{
  "balance_loss": 0.00345,
  "norm_eps": 1e-06,
  "beta2": 0.95
}
Below are experts of layer 7 (counted from 0) of a mixture-of-experts language model. Rows are named router (the router's row for the expert), down (a neuron's output weights, with its number) and show model dimensions 0-191. Each number is 500 + 40 x the weight over its row's rms, rounded and kept within 0 to 999. Numbers have three digits each.
Before each expert's rows: "comes before" lists some tokens at least twice as common just after its tokens as in all text. This comes from a sample of Wikipedia text that the model never trained on. Tokens count by the router's weight.

# expert 21
comes before: " ", "1", "2", "age", "S", "aged"
router:446446466465477473565547521448468489511523516449508500545451478406474510515459558551550558514558531524436489498472538521504455550486453522509517472525545452536513616570455473428494523439540512521518518560497500585441551526535535449469490458470505482484498550461481455509463424553466486491488476527434419480560544495425527433436456507508468541448498491451519521571456476524508503465548489501466481441522441494487456510544453583518486435486516473501499545454462499433463545543532500454420548474497458446550490480493486457523501473462455476487456446551456513464568520549490529559
down0:488474482475493445477479526508477504441477486536485493594508562424501490517512526424522486494517518541431558524495454502486514517455492500490487490517485516460432499436436455512530488540459485496510496578468496481433467532536506485505561495449546473518541539476523552514532474504509411453430433564535519453551465517579569522517497500560406475503503585484480467498435481511445456519461488478534492460406436540479493468426451539493468455434569491506420525503455554461487465466540438500521467512465513476473554442529527520483449525537505443504643503571512515501543507427491503544
down1:500501516437497548559645493547472547468516466464433500502479501406411507520501492546477436500526474467495470545589548494488515507524495505479542523509488446483432502448460472544487545479476520522531515511469536514544570518483493528530470481554537489524558508473452475469409562535574540502457494574476539460488503467470501518540464509548564500443490501493533482548458523548439533508509497563531481500490458500497571492560450551438516495470465505511461538498486460482440522584460525471570611552459499489449543576494496542513546478556562443456508532507436515540452511451513453446
down2:498422546460461453470605472554538540490411537575492523480537524525517520521562501446453570530548441487441488505485560546468512453553505453543446489472480502544459519460460499498508518436504516560453499516474561441490534472487427461531473520503546510446538516536482516531531468473517510520554569452502468491503519404532539454490495457547512486487522516609517474471481562506450552569481531518474488489518547426528594409474540462476531440541499525449511489488470466497512482495504460487486414459519464473512489538570461472532585517547436511542499495490419437469516476498471467447
down3:509519494526447498509481535521496534450498476544489496517533406583437505546528469539526539453539467538489518541485509460561454573556485494574492556496567416497485525500505467451432500501499533495507515526516535605517525472450461513563490518498511493556491542499446510475469512516555573473504509466428513477579526515533524483530469598471521459476466513572524467531542531486500499421500426499588481512467465526500514600446506481458530524525463503507533505524456441522502548504522523512553464453607524528549429518510506585499451466432465527467495555501513454521511483436407495414
down4:508534571474533525506465491506454492525529437486492490522468508462588537532533484572507474545529533490532500487442484497434503509445543433535564476440486522557574491469500522485505454528503490491521472499480492445519561465520520502486431490516477544471450513512529592483537498546499496506489529455392477467501500511583545479504432403495542520462504507473459501505524482449434539583520560460469489607521516552443498451586535481485530416598525592499502481445482489446473517452503543506507448478482558450506542469607538491498559516508536500529427453488512486503548481572520504554
down5:514438517474485431520561487500575534529448475475437507498465494506447526518575548525514453542464521630472486486529511505476477444496543511515461513515493481440470493479489506466509484422521506517516539552485531513469513496501476527500495446462489476533474492495574525479477535547450456510521620600519519419479529486588497515523445488522444490447503445568500464451486499485504529538487440454544540501558470427481576448522449444518566511472504510449464470567490524456472558536497520487499551512429447562596488539591520547500540502531463442528572468521483431513522517499486547444
down6:555480465522522547485482504488439459521468566486505538466518484464552469538472502565425441470519471519598498529463475534450535488461435515495512563502504534496498469546531465501443534533514425427500457434501521444480419476545596471474532465532479564478509508557494419502502499440497537482418469486456540462514531514554462524493581466500434471447518461591483570474526537448500518491400518528482441535514535507506518518457522585557495512522536430559471506433599478484472489469474543524510535504499502473495460497509548496564521569487551540514519441506536452555439467497478537533
down7:467483566533532575505487585473495467451510471522567542488542402514515484484455506503482526550539512506522530525504460428487539468583517515513511552513510462516495573494532580478499537471600508537525463476447503542532513490507471489479430541490510494476479455479531535509508427473420569527548491481418537561505494518531516476462523527507511472527494500557562518561417465539442434354455541516437476462390509554443509549487506434464519501493474484544485550502515506441495528491445565485524555498535456513499455504506491479447543475530537520487554560470532495529517488573460552494
down8:528413515489465397435466450479565505499493500550483536519514489519569500493498493532522516501563463538453494516456462481542510493466601429462490494537559457496422407434522497446497479456486448467534499493412483476535514447486452480466369481439489488498485522462549509515523480502458447481460516490517535536430607462445508476495532472490495515508432450535512495437516489436484499557438463515541474474532583514537516470491557499542471484514493499515509512504449525488582488454463490532530544514498464504523534542534462573566496483486481560506596502451581485542533498458479521572
down9:494502458501511535527455475456527485498534535408469538520482503449613437510500537538553506469512538534489415410477524438517549525529521555539571495469461492591529401454483550507488558539516512449562512491512445518466488541529540528437444418469528499453477444522484445548437463538469514544449505499432386516547531533492420510536515495513520513497465511536570549572535515504512452426577547514454555540518465492490449515497467524483505480543488528488507478482550542434462451534454518479485503473573539474512482510525505513486478457413529539460492519448455516531464531534475502490
down10:497494517529466538568492501515554542419399480495495506525528430462532506515483544447481431509480466533482500514530506472496525401540485497476512470480476528577483515405491515458546537409456556475469527584439517536481494522509448516496505486424507508447500559472538531519486529538460453506476521491488486500541600475456529501537502506527545456550544454578462473536437543467532504444502593476508519512504541432512528449525516509568508481436440542486494485429583511499522459498502475505478465504526499553524508491524473603558561485509383483510462515524477548508554511548589524556
down11:451601581556500559496528517486477469427514511516500513525396509449520478463405490436417510490520494499549512437463512495451549500473479493539554491520476450513525491539542470487451515535476519535409526495579501497430484491480485497468491513531411481519463538523430516460539466470484471429481457467510527489490508522475582515524485473459532553522523459562437424440499516444497534503424457468489511585510535454569485517463553440496455542511482506500529502392517444572552523482522523555456455519489487500502537521413549509464427553528495541493527499444504497457545512483507508436
down12:447496470473473525516532525517572470519465458491458480586485497459498465485452545467561446532444566487460486448461506454487456506481562506518455482470524491443523470529515485478501506467571503506489525492478498510452455552504495495514442487530566493558437486556446585442492523528611463519491577477410528507442503470498522556592459570475521482509515478547503438490522545494539557542510545531468568536521510452559535477516487513395503464501501469469470547485392495509561503575587479430515565468500459474519534506472549488475472527493536450465462564432406488487487499482477474481
down13:488481504505453447460487469444513561510498379522462508523419523519527605546468490510488472474523453463503507452481546439506534571445482490461507516518446485535501560503550508542488490476490468571460475494505523482469551505517482519444450499525432507377506533483549511469514445520499485449538434468515540473490503468488490475533471483519558546487423486516425458509454527470537515440425555471516411612495496441508512399549491521518497466467551508540518520504495460523538502537477441498532429450473533513460495502405479543395525599495478504512440511484558488478527501528486485488
down14:446557569540490536496554562478451539433500465529473571495471470530519489518428481465471517569482464496564535462496496580543509458546463453437533518528490518522464480541512526442487477552495502514415502501476489506479529475506502532481475473531413562492495570483499531526506521449426470518527464495475580469446538513420570566480507519457566470486483450553358511457522539462462515539466589441472421490453543422522529452497609447491466511502486506488526480498450492578508513491535497522489446500447491551473498495516515543416496543533486501536527515481563525496515558512495521458
down15:487600499555513547567507526585546490487491525550442507473491510460538508548433514395490471593532519560500459517516485469446524460399499486550534496490540530477488512469529540504574535468501487543477462449488443549488520488448502512485535485488548532483518566488571540523467480474466495478616489519515451520477553492443501501495490442468474501480489515445463432442532522438475529482454425499470465449498506395510508503471562570534543505494585553526506530514476502520498452472521488482534398505494449528499487497545456509517504499511431427459515494433552494579569453511523438486
down16:438443531520435407562473503501565539487503523455510487475506520490499540442511440464545411485462533459484433448542480421470459556466498555445563497479462538510525453513533514486525497565463482486513424431555421507450516493486554466449554490474485453484537494563535455498532512502510511499608475416590543552492535504497494471539562539517415488515542527480511506533577543483539546456484488495527469521481543480503513533547497489491507480484536591596447542492574455563528479460476453531533547528546511520530478506522495505504489502475478484474480552468528533459521423510577551547
down17:468475483520493503457402468482525531535527515486443557535502506499502515457508486424548551464538527421440438513551534530550503547455542467492526466436532483489525537529502495568499468577519628412490545538452534602504531471572515480499432453487498538501375543497515487483494567497583489499481471486546482580456501474441564501540466500503515502475497591493522463514552481517510485494492516539510572560562536506484471549508498438501440463541481489449499515457465525512545418478487535521496420519488533513484522452483533516519475552521547533484447558463564457493485495504531450453
down18:506461478517476478441479506459494516522533457517508553547476453537484537466503485551485508511532498531509455542467420512413475508506497452509512483517548531563415563538493503531505427502501524477528501572478558433527548503527498502532477485451523451485505463460537588525465475524472480491434472425571498433463409463531525410497494529474458515543457533519562556483518458572527589490548505446433504517489433499577512525453586473505519515510542458466519552474455548510469465464514511476444503524499444431430493432462538441513554512479516456486478597607454508437478511504507506515
down19:533448450501493443477534486509540478432468532501579426538492559524538531506496515593495473473496462545512499472541467440526504554557534482446516502557531515500504545521485556539443559508502460461553444481563389423539524527488514493453508496470520467468518482439505463468550505531394509454526528527516467481555589583481537468417528508538453488536465505461550588551436425487517448439545506528542443464466445523532499551472486546500452515485477584545494533516552510481493471503514487522524543544555474475489494530507510450429453506396459474462492480496488496498518491526566499455
down20:554540548474480462450436471493448478476588479467540524477500543507522502578472473443467552489517520471504456505441432511452501530535513495496511476524517508543491498540521474536512512510479500480470448493546573344522509516455520429521513491471469515474573428533506491487584533489490571464502451511462511534476446578511476530456596451482529485479463486502428567479516576557487519431496508462551486526486535500409492485519594522591481504483511465460569488490545473499509538491468423498507560486526475526531495486479484467485499527446422574490570492414525553454537526455483504528
down21:475511505438511513516524518541498479506508391505536475487547440507541438503516530513483490513510541452477476479430446491465479521446491466477493579478481496484547503462483465547502461528502484491496470478492506434465545497558500424473474527455561461567455544529546550501524507569463464500474502494469484412507553482577473528502496532453529518502460526503525551514499505489472502599591576400507497538481425513433484452538439499528498473515449527461474526462485490443494480484565557491484541471422518477543554506571528447530578531489545550475400436494439521498426532534570528601
down22:494515465486505489371470539448517482507442497489451469527511481455569498541473493504476462519555563514546518468595467477565496534508478473475393469486528477505487505548486548445558483550532492460391485502454468529514550517552506467445532550465417485449527493457493501444559491545518502503463471464507473485496555492428492459496503490510417542443559441557580531519429497495535504530459512426569452456508518495471521538511442484461505540528467486473474457428470483525449490441522517487457501540501459541490625443498514473467502489421500439521518454488564535564495485556512475497
down23:476538537529525516498453553481426513573523432541460458507489539504464578484520499465582437499486461526550483499564473521445467473460512452583477513520495518473459520473577523491503505465533560496540526496501484498582523523495499549602522484388512482536505496463454505528479515467507484582528455584525534462494411487470504473505505481466483462524529499476511457545436547526503456504499500438540485437547554464543509565436490504413532431412504464521521554519544505448497514518508509489520458496511523523580529449553495477560464440538529455506491553396422527482558465474484465546
down24:495499523476541480544470470503486464500565547515588471562525517620470487440538524528445525439532560507536520483423530463472458531445546499546551576544601467494584518488557579476498545482494421536548468523471465479541492518499526494506434467496545442493519513492508564471516420558450539515516493524545455429503504501564498471492492499548517448507466488500553575520530464547517527512537495537523453531431524519470484514499502484567482567511491456516446527465537475476478507526453474507512495528432541416455440461482527448465549522542473418426458551565511516487460460510461493560
down25:446496491454481489422546487466485525510514491468433496526492523446473573531522539473520489466500473419421521471536495408522495505469492488484457468513560445464492572404473559511562529482524508495504461462495481516411483532447511557486594447472546502527468498456457462515457469512575462457486483501478440465576544520499501509560533416532526519479518514484563482568549508505474439510531494491466483515517538494498516519455394440460526455494501508423453527418484552461479475531521506523558472520505471473565512569475495457608430487500496458490511447508460396446550482536498499463
down26:493507458434437449507572441563529463514499469511449465444550530553534471480554484421544559432529486511476446438418436482506477538520573481516566454525535493539493515469522534525492508483414476512488474531479517427463499476445529516525526485456463474492543470520471487429516503540525612536495574512499503472514522527613472482403543443534490464527515525524516551567484527522497537478551569528561516509504533479468504457603556526468559505556478513460475508494466475527537524461517498501550483555562454438485533489542528504517551513518447526442570522476466517465531528496532483584
down27:546465518470486492434536480481532492514599548542516567460423553517561462497515462512456499497468464463522503564511499536450482412511513561478555508535493549466551441584560507476558515518510413457504480498473444482478393520450556435546498460492541427544512534572495492541471509527507543519514503473449478505463519520503505469492512516487480505453495528484449558504470435582475485504566620482484480469558553524518520550523566526502518579476460495483446516455524515535537563473455484543543527471440443467468516529429510471484585493515512531413496448459523509538506476471569492488
down28:575501462550540502501434500421486468497410498481559473588514472578528470532511494533505496474499467487491467515455561558467520530499395460484475480469462550507434537523425505524439502551519491459479524491476487449514529453503523517482529532465555414441506571491526464554519469497503441502500509455453445458491478515519523533456479466515536447534512607473382485456440564481497509495496505572451446513451467513497511506539536521507469415519497541549467500515482491525510541552565494457469470494439507461519488502531503414484579521462499568577509520594512483500428470452505542538
down29:518512508578467477504468511480498505552420486543558505481561436429439561455473580495524484460445473538450571467529492550518539495499460506536548559519468511485447520568457540521505529516437486520473497567540442521433456480442568520506506517494559436526468543463543546525486518551459383508436525506514482460416535498522536532501510510463509574487465525552492500494437458538592489511527569497496524495481528574530564532511485456463418446501460501503513487502520546480467426513546563469551513578476568563555487503496463475477522541489522522456478590477507545485462472522492537531
down30:460593576487516581525516513443447503514537402495497534429514506544502475478453499505467504527485568443553543546452502530482542445526509485464507531519516502531542522462484526496495435463508494540500523461481494475525501557496503422517466548558486473455479497534462480540501508448540536582493509496508486397497440480515480521474445454454477505479451533513499473504483468561502537544507451463493533496565562459445448491567513520503516527545391538467500504459495490523432516538558578495476511511463504475431459505526460431500561496543516470517316462534476463486467467536533524577
down31:551464461566483463467512540516521510447545515482489510565482461552470517583496469534493536479581477479435479464568492453587462507509452484453451465515450492482438553553458435550513528557498537477468524482548514569538491538476477501475595487542537463496513524508475488492555520476549539479481427501482485521447546519476471515485483490518485517492540519521465485573430477566494486425447495535499404445488408497542549537410470570490461467427520517505495570491482518519486536464428497476480570519517545588437519468420481478463538497453448522513550562530509454454484445454504530468
down32:524514633524500511491572478521459518501531509477484464491474518518576440484522508511499464489405450543544535456461439547416429488479544493527527448508475536487576451505503497444451531483466419501513539469449477497473457530379494504528481470574447514524542533551436540470522508538483518537534566491442539440425439558607479509467519518465521497539481483547438416467474513536477540523499514451499456516502506500485527434539465521552537497492514565480434511537544485528440527480506485523515544480424491512521459546551500438504547471531467484505524427507477466415499516495490560495
down33:499496493463499466431569430552514544482458516503465530521525579569531558467530464463417503509472475483509487502507448544511509468516536458432513435534500490465511483484557524466513466497460498469477484531445524431518529494480466456464509483471421550473491523440577532518504541478501459567472513471584548500447551524494460382526518450515527491538497511576448488526459547430506546542463485527487524469571563430501526477521631403458481488548542473500516528499523544561603475452476467516511450523473498455463509453503502511476537542534509536550491457478567452504480457527473428521
down34:517540578523433569572522493495408531540431482521560514475515494471438525512477509509521455488411494601500512447470485454537569477506465526545494474468509540537495557544475507475546444568459473470531478555490471499534500496508511473539455600486468522441561426504463518424529503516441566488518630512519495551455483483536501452457499517449474403453454501493531534494464533471525536462529543449560493518540488521530531485445543510534487523462507532514568481503544453555448479503474532470547494492550515530490446512569493509471506452462453499562497488424460562534454538527453508553
down35:509519473474557503496390486431476471532545588543496439575543520560430560424515530530550513443559503450494445470485578532470492592407475459517537470491535477519596492525515524514503497479515494469523526518464502556511539501493527507574457477471511407500499524401475568516482457524517462525513440551557464501477461493541522535532467513490459459446433532524583525529541522560478468461594514522502504518483570548510494522532500471505490503502518504544534489478509506438507510465490529496478497448500562472462425499495462444539486458574484426482459532484467460513503500548515471596
down36:483517497547492486487466493502536457534504492428561495466519545553556443521586544508504529500421498469473546532447526447508454506523504506430501528563427512516448425463564544481515553506511540530499463547500463522567483407544558463507558508488485497439495541544518503540568528512556470475530460479648520480574517521524505466475525420526492485512494496419441520432533514469522574545446471512467483501474408534480450475467544523445549517551545507508535435452526472543529472501496490497474438589511501463502586523471541484496464531523514425493485485558522493490467471443477516549
down37:486496475489519501486441472506430447488551470430549503521516537518537477485466455556552592500493563436469514461505490514529492576555514411464489496500582501568542513458536519522454478596535507517507465461454503548551487473528540482539520514494519498437528490484469455594531464467511574485496432486494445472517492530447561493491561469496522490550445575436581555565531490531482516431575539462514536468475473598474461502483434547500486503493478562522489539450472482471483476492446533449516506463491586507495516492556447421546524467491513567493498514485470567509478457545531463581
down38:493494409469483525522502501493507467545469557518527510494492489475522498516557591436559515459414512548552536482419428510492496505426501472435559552462502552584530530509583435464500462459472427540513460525535496507454501465591605562532579437475425509490457485533524468552481532517461522541491518538521546509512485489519539509462471562545503469563566509496492498564491490448577548480558500457461482576470506506523465529523489451510490550466427473486507444490455482486550488511453534518429485558563527457522481546536546515489458450480582480471459502482472505539501494538500482448
down39:488604504528513587523475503516458458516514514516497508508490455534498508455462548477515554464524588532566484492500544561499504540502431491449513444503497620553602435543617492480491468429448465524511496477563504572558503472543487538467456516483398467469508515543449504511565523426507529556540392547524501470432489578513492473505427542463467474504477527454482523435490531493504538483501475478518466482556485496494487546501545519495476520551482450481548484534497499598463520476514503498467515515515589549478506491535487517466544505542543534492395522491479495516502466486511557467
down40:500540451500489485526462461520555500443385468535498484458524505534454530522561451473509531477490478544394532548509455477557536475532501537515476516528537503469471571412503478450480469438572484556515554523531542500499500475499507475467540518486543482569493513549511534478476487541516507422511466544494433507618511483506487455512472440442461537466552536460505468481564573456517486522551451533506543451511436485501546509585444561506486425513423530470499490507480464455503512554573492477480512478498467484524543490460489517490499490495362480519516517571408488579449444462521472486
down41:424467477491511578433513528503500501609512551487498460551454510460530460434463483379579527516479556518517542461566493496561472487566519443471511482521477542444582464473541527504490500459516452506494457524578434503546503508483516463506580454485454493546521463514519499535435514495599513550510488525502512510458426542503536534571456492503510439455558479467448471499470516617493523458529532450454523504514501446541494493507451565497497494438555486486469570541470549486487464504476602453535500504514521476528541531517489473540516453531516428466491498434472510496470498540559433515
down42:516597468579505543470543566469463448463552462506467474446476482484472431483450432464511505520481599546510474476505483535507474462508526500529464443480548520505505479518548501522448552462472500513497579552509528545504431500485453534569471544506503452519376480519426450532529508482467516525514597492502549541439461492500526546485373463454542501518510455513505450474525541483436537509575486429530470498581479537443467481493469531450506474421481512484510529464470523506520445435537536495468448489515529510486501405459526535536505454458449540515472489507466466519551547556462554482
down43:527502449482511512471485489562566522535577587447481501540462512489467499485563475492568533499448480445411579508500471538495485492453487434475460477470528567472630511489518419482481474547482464555485483515427520535491492492533449464491463535502445524556457500485489464515382537477533547513468504454483594536463456504515537478510502430482621506489493505417518464511483506493447545505479419590488564489496499522519524446578487559510552532483538495451457462496413525497514542497518487554466496478516469461555477523443489493538504519495544509519566506503447414503481527523499507505
down44:451459561478489488431539493455491534489578496465490510569566566490542546542505443534495509490474508460494508511523505476472478553495605489489462513498558420438484537392478596534509552494561490470532505460498421486503496509414483546530584526512544448502536519462499538521520473511556498422451518443539467511568493472537477584504566460486563539487495512504505438522565493568457478564526499425479489480448485519531525501447489487498479475491495544474465499466506489439463460523534483579515491508520502466495504549456465457486459466533465398497519468576512401476530450543472444486
down45:538491538534468560506555500568549536526467532514456498479506465490520452474438503483379469552512479484505445529468505477450541499508508535459497513500465499495467504514443504544421493480459519524460542491494469503463452503494416440583408510585557527558511515531488551473521412508491515460519541454471549570435462472444531421524500489540468468512487493535478554459440502480543531568469546440565496465567534447490518477574580518529524496485567540470521545494426503523516468436570531535467471452526449497421458450446481530519477513513443467558460519553570484492475523546496491529
down46:490558462529501546492444497520568468506507423495435508483515546460465477513526505552504492527500413471520547488492498497507464524558543466538530490554542560507501424506527527464543489496432500554516422505528492555555518513484515506553513510475436565454526534523519467503617581473542546542519583410523493469477528522519483520534497486470500554499533535459415539469536520461476476593453487519507494503503452471545489471511547471475506542492557546428444583531560498498429438443552514487572468467503528535471621488557524530530475464467532450420466490460451525495495504538501560466
down47:582537532459493530507552564536433481506480480525478523528446552491502512507498451533471456506566455481510524457494566500462499557453502529585532491536513472494486536498514538456516511541479501429571475422502470409579547542545551473548466502424492551474538457472500460511534531526523528496454555398422512544552499502537503442535468488508538536613478591502550539495459512532508529398495580524481513476517443507514496560507487581489516452502478537522532523514559507525502458532486453503465522530508541454479480558524492470557485503525386504448489488479449546544468503556504523433
down48:465467440489482500598503467507477514467499403448561432505551560487487472575484455615538541519443507536427534466484465464541471498540497466434536439507534495514489512480520532433510493514506431478550452526477483516486485525541566501519528489481494447459505478478498481497532599505507500426452484482551437464496480578540565531464514458462510605483549535454499452476463536542525441453513524576499478527445488539467480514532539464477503490462486490509484475508594520486536527500560544469562504484440577507555559591569511533504495547478513570465515447500445500491535500496495501573
down49:478513453512536487481491512522421501490543534479580427616513544538505480553519556563506532500503486463520515458530499515471445503531467476498548499475504564549481495407480492489452474576533423512449496526485417493552561487496484532508475489516526516538515472491479521566492556534496580506465440524501451457478424576547475485464576487505549493477520495442522500538534466428546517510468543570477491539410489550495475537543499457465513480495539547470465464524556495605518561431553500588514508488438507480496548512559541477412511461545516546473558469533441515494474514523528440442
down50:500475521550525511506473479501531516497486509492473483459465497539428465487508510445445565401489450447520411506469541457569440480518483604480457504559493446444512494489441493558469490478499499512493563454528502526440528531450418467492493528553579442626520567469496393473498482451521562427483456543573513518496521458411456527505521472522443508510517470521502482481550505475527442449411521521520526465522478534486515485435516521533503525474507488495531532481503529487556512531512445502547516519499426523467502523415494541523493561463460477485596520489534472459507422422487500478
down51:585431499568494492467496496519485539483496562513488466479497467522484471503453481455427530512460470439491480494498495519522537481552467550519506479516524488496422520507452474531452538500537512485469593498540535514469536525409458530502572519538557482578532562440480416480479446464508509506475422482555510519518483423435505483534472511523486501511478476519468496475533483545532527464469501538514509408502478530567498547439469560459431525467509516484517608490501484505526509409539445502424539553499463547451524526407420505534499495447418515543523608531443497465495550414476516510
down52:475510531482555514504507504433483489489574417460527533490559465569476557538537446549491466504514467453487481526489473450474479483524491527502426578522531455457494501386479544491525493552538482467510463503504509501526496549440476496461558541558441485532499563534498545482482532473522530477442511502581491493519513525525452545532587493518567544472597477523457535529560469547488538550464549440435496505434479526505494452435477386477499512541447506517517468497485497471501459550498497589580487499571502491604515553476477505499448498455458472431539445533491440438553537517501530460
down53:488517577493484546520494435492478506486504510547478494576464562490532487539444492437404525470536517435459450473506579530474473475509526476480486482501489581522522506494534517574569490560478524483393436481496483523510491475465511495447540447529499570519518577530524461403508465497497468437546474408519562505514530501531483565553485512496457503499508493563476489451470556450485436562436556516538549510483491519518499491533542469499440478502562583505428506517505463483581429509455425536538449482412517449509491496522511480512505527438518544518561427481572499474553523438513509513
down54:476456511421446562502488546531531501521573475479518507497455525553505475544465530520451504476546517485529450520470518427532500556478575521475573561469504539513541543443479531510544538518419488526481510564513420523441449532452519535486447529546474547430508548503500512463595420487460455495548536519498551473459503529464533471552524480532495540490453448534546546494585512511556488542536523506511552551491526554463478436535469436521556549493559504462478524533545490566466413500514585532518507488453442517484452607494472519430516509566518499453489466498467571543436476529518523519
down55:485460463444484431528429405534564513494456535441592489402558492433535472483494558482456514536516562445503462529510467536437554538543515508491501478442571554517483516470499506522446515461556464488440519517525475471515454530481482553518501519482478528474580538589526536497456502486507497512579505474482481498481529528544490504511505497465491531407544445508534523510456459419518472535556458514440511472537542497512440525496468444558539578524507482477511529560461506502512474473588470468483531507584524503560551420529480445444574530459535544536500429468521524517463503542573539511
down56:464469534506492464497482473484521494461477523492490521538476488529524478506495524571489459498512550522553485482498440443465513556484501462530551474577539513553499521597559550546522494468444536579473476512538467465485513488426555433522519509490433472511431505600476534491501463492467529502514492455455488512545471472461530478509491583396512456529573504572491499518552556526512512488470525494535514534504493422536535569438463504507482580453432451475494570444447419468420534442465531484459508428507535418511443532529476435521515434423488549539435526477475478467506442442534499510
down57:512476525498512460458551496497489513484514519516494457557540511468451556548463504491469534438476520390482505433579477401521508501490516486497494498482442432500475480394470502555485522533476594472508519492488501503537521505465460464546547485553547523558560469457481587414474467514563500488519463521471500489456473468561523555568542521568562565444467505503438494529492556545425515557494473502488481510467491497526575518481516505470487452445450530528485535501513479470573451569495419549537527471418430505468475508452480492542446574464484416483504513511511477410463501504542492443
down58:520469547481564483566455456475470483531512425525425549499495512464442471513495520490542545456523465501432461545480520473468516468473508483539443575479513464453522519522483576487466461524458494491534525451498490474533528493528382522569414552512552536460474512490469503456516505481561436503440595506510539526504488471473521465488495437473473537565502582500536530502507498461511442552475490504525588506523451474441493492493584487540575488581534498479494533519498541499513518453512570507566403475556577453520506478440491511558431516481543520554444430520531507509518452572455561469
down59:546554495555495474514516519525492483577564479534461496479437543560489575561560498427479518501470458460529486530516515506444497484472447557557520550516543444502517564538523443499471522427481543506516532486486562574452528544477458513578476485462586478469477550538458434553517540470594565498502467531525512516509516504504533475488458499482499455478544484582440553579515490546549541482475530500537485463573516487508512560564450521458512484536498489528457495501474467511458447532514514552467525602500522525445535529445478415552534494479440473463481487434514472451540403438515544546
down60:428518548488480495505509465520549572561481457529459559472509516481493509455526491517510498506448502481464448531478443533469474397499525477518497505462416508444575468512536528526504449563434482451485500490480502446457538544476500511576510450498529532449525477507518583502514536475570501477512587479485544559432515501449469505610437408539470454463498546492534505492479481575498526552472474476561578477568447512511504440545518459493484437551520540506452503499501420528590440572484512467554515496539528476431466478512533490532564524528482494564433504484497513475539485453571443506
down61:454459518477482455507519452518484461476456532521521525515528428462440617557505551532492491452579501573514463449552431517497492516439423516610489515493556498441517588450530514498447455516479462486488476504454533475443514489525470500501511501518530495473501478526508518497514436499410441472504483517508391515489490491495536526480554533462408506533497529581558478453555556531560506482479457491547538419474500558535467468416457486512532410510572504564529493485463507460545443527486470472521538404533513522553502522484561526514509526446479535516535476530497545523523439490537476543
down62:460399497541504525533541572534550541474477466502504513472524489465413506508514437521491462575450462496453552548485482486452542449518554524506513498510504472519523480569484571462434520471478560520543436549557466509459540494490482442556490499523525508436470471478473383539442523569511428476527488403477573443529507535449503448464454497458563520517497464503442447517427464509533500506447593568467508453528475487451491508563534461480536476593441525567456547504522477457508448486476494504475535511488507537481482441445483511503526521459542554470470521534465546455534468494449546527
down63:501422346436527419527465556483560449502506523445545450536531561528456504502517458585544477450564468511468496510531465449504451553494488522537519514543510481502513535586526526490509543472509546447534456526505513466536519495501524413529526548474556445462545424506501519489542518555428545545507549534548454494536509557545458494444475522514489503459562529466582524531420435494506450406520536568505510469424518472481546516475501478556502510414518483501456512509553501471494532512495523486494565505500478447516519539524488480489560455486486476414542517543439525511560489461491499501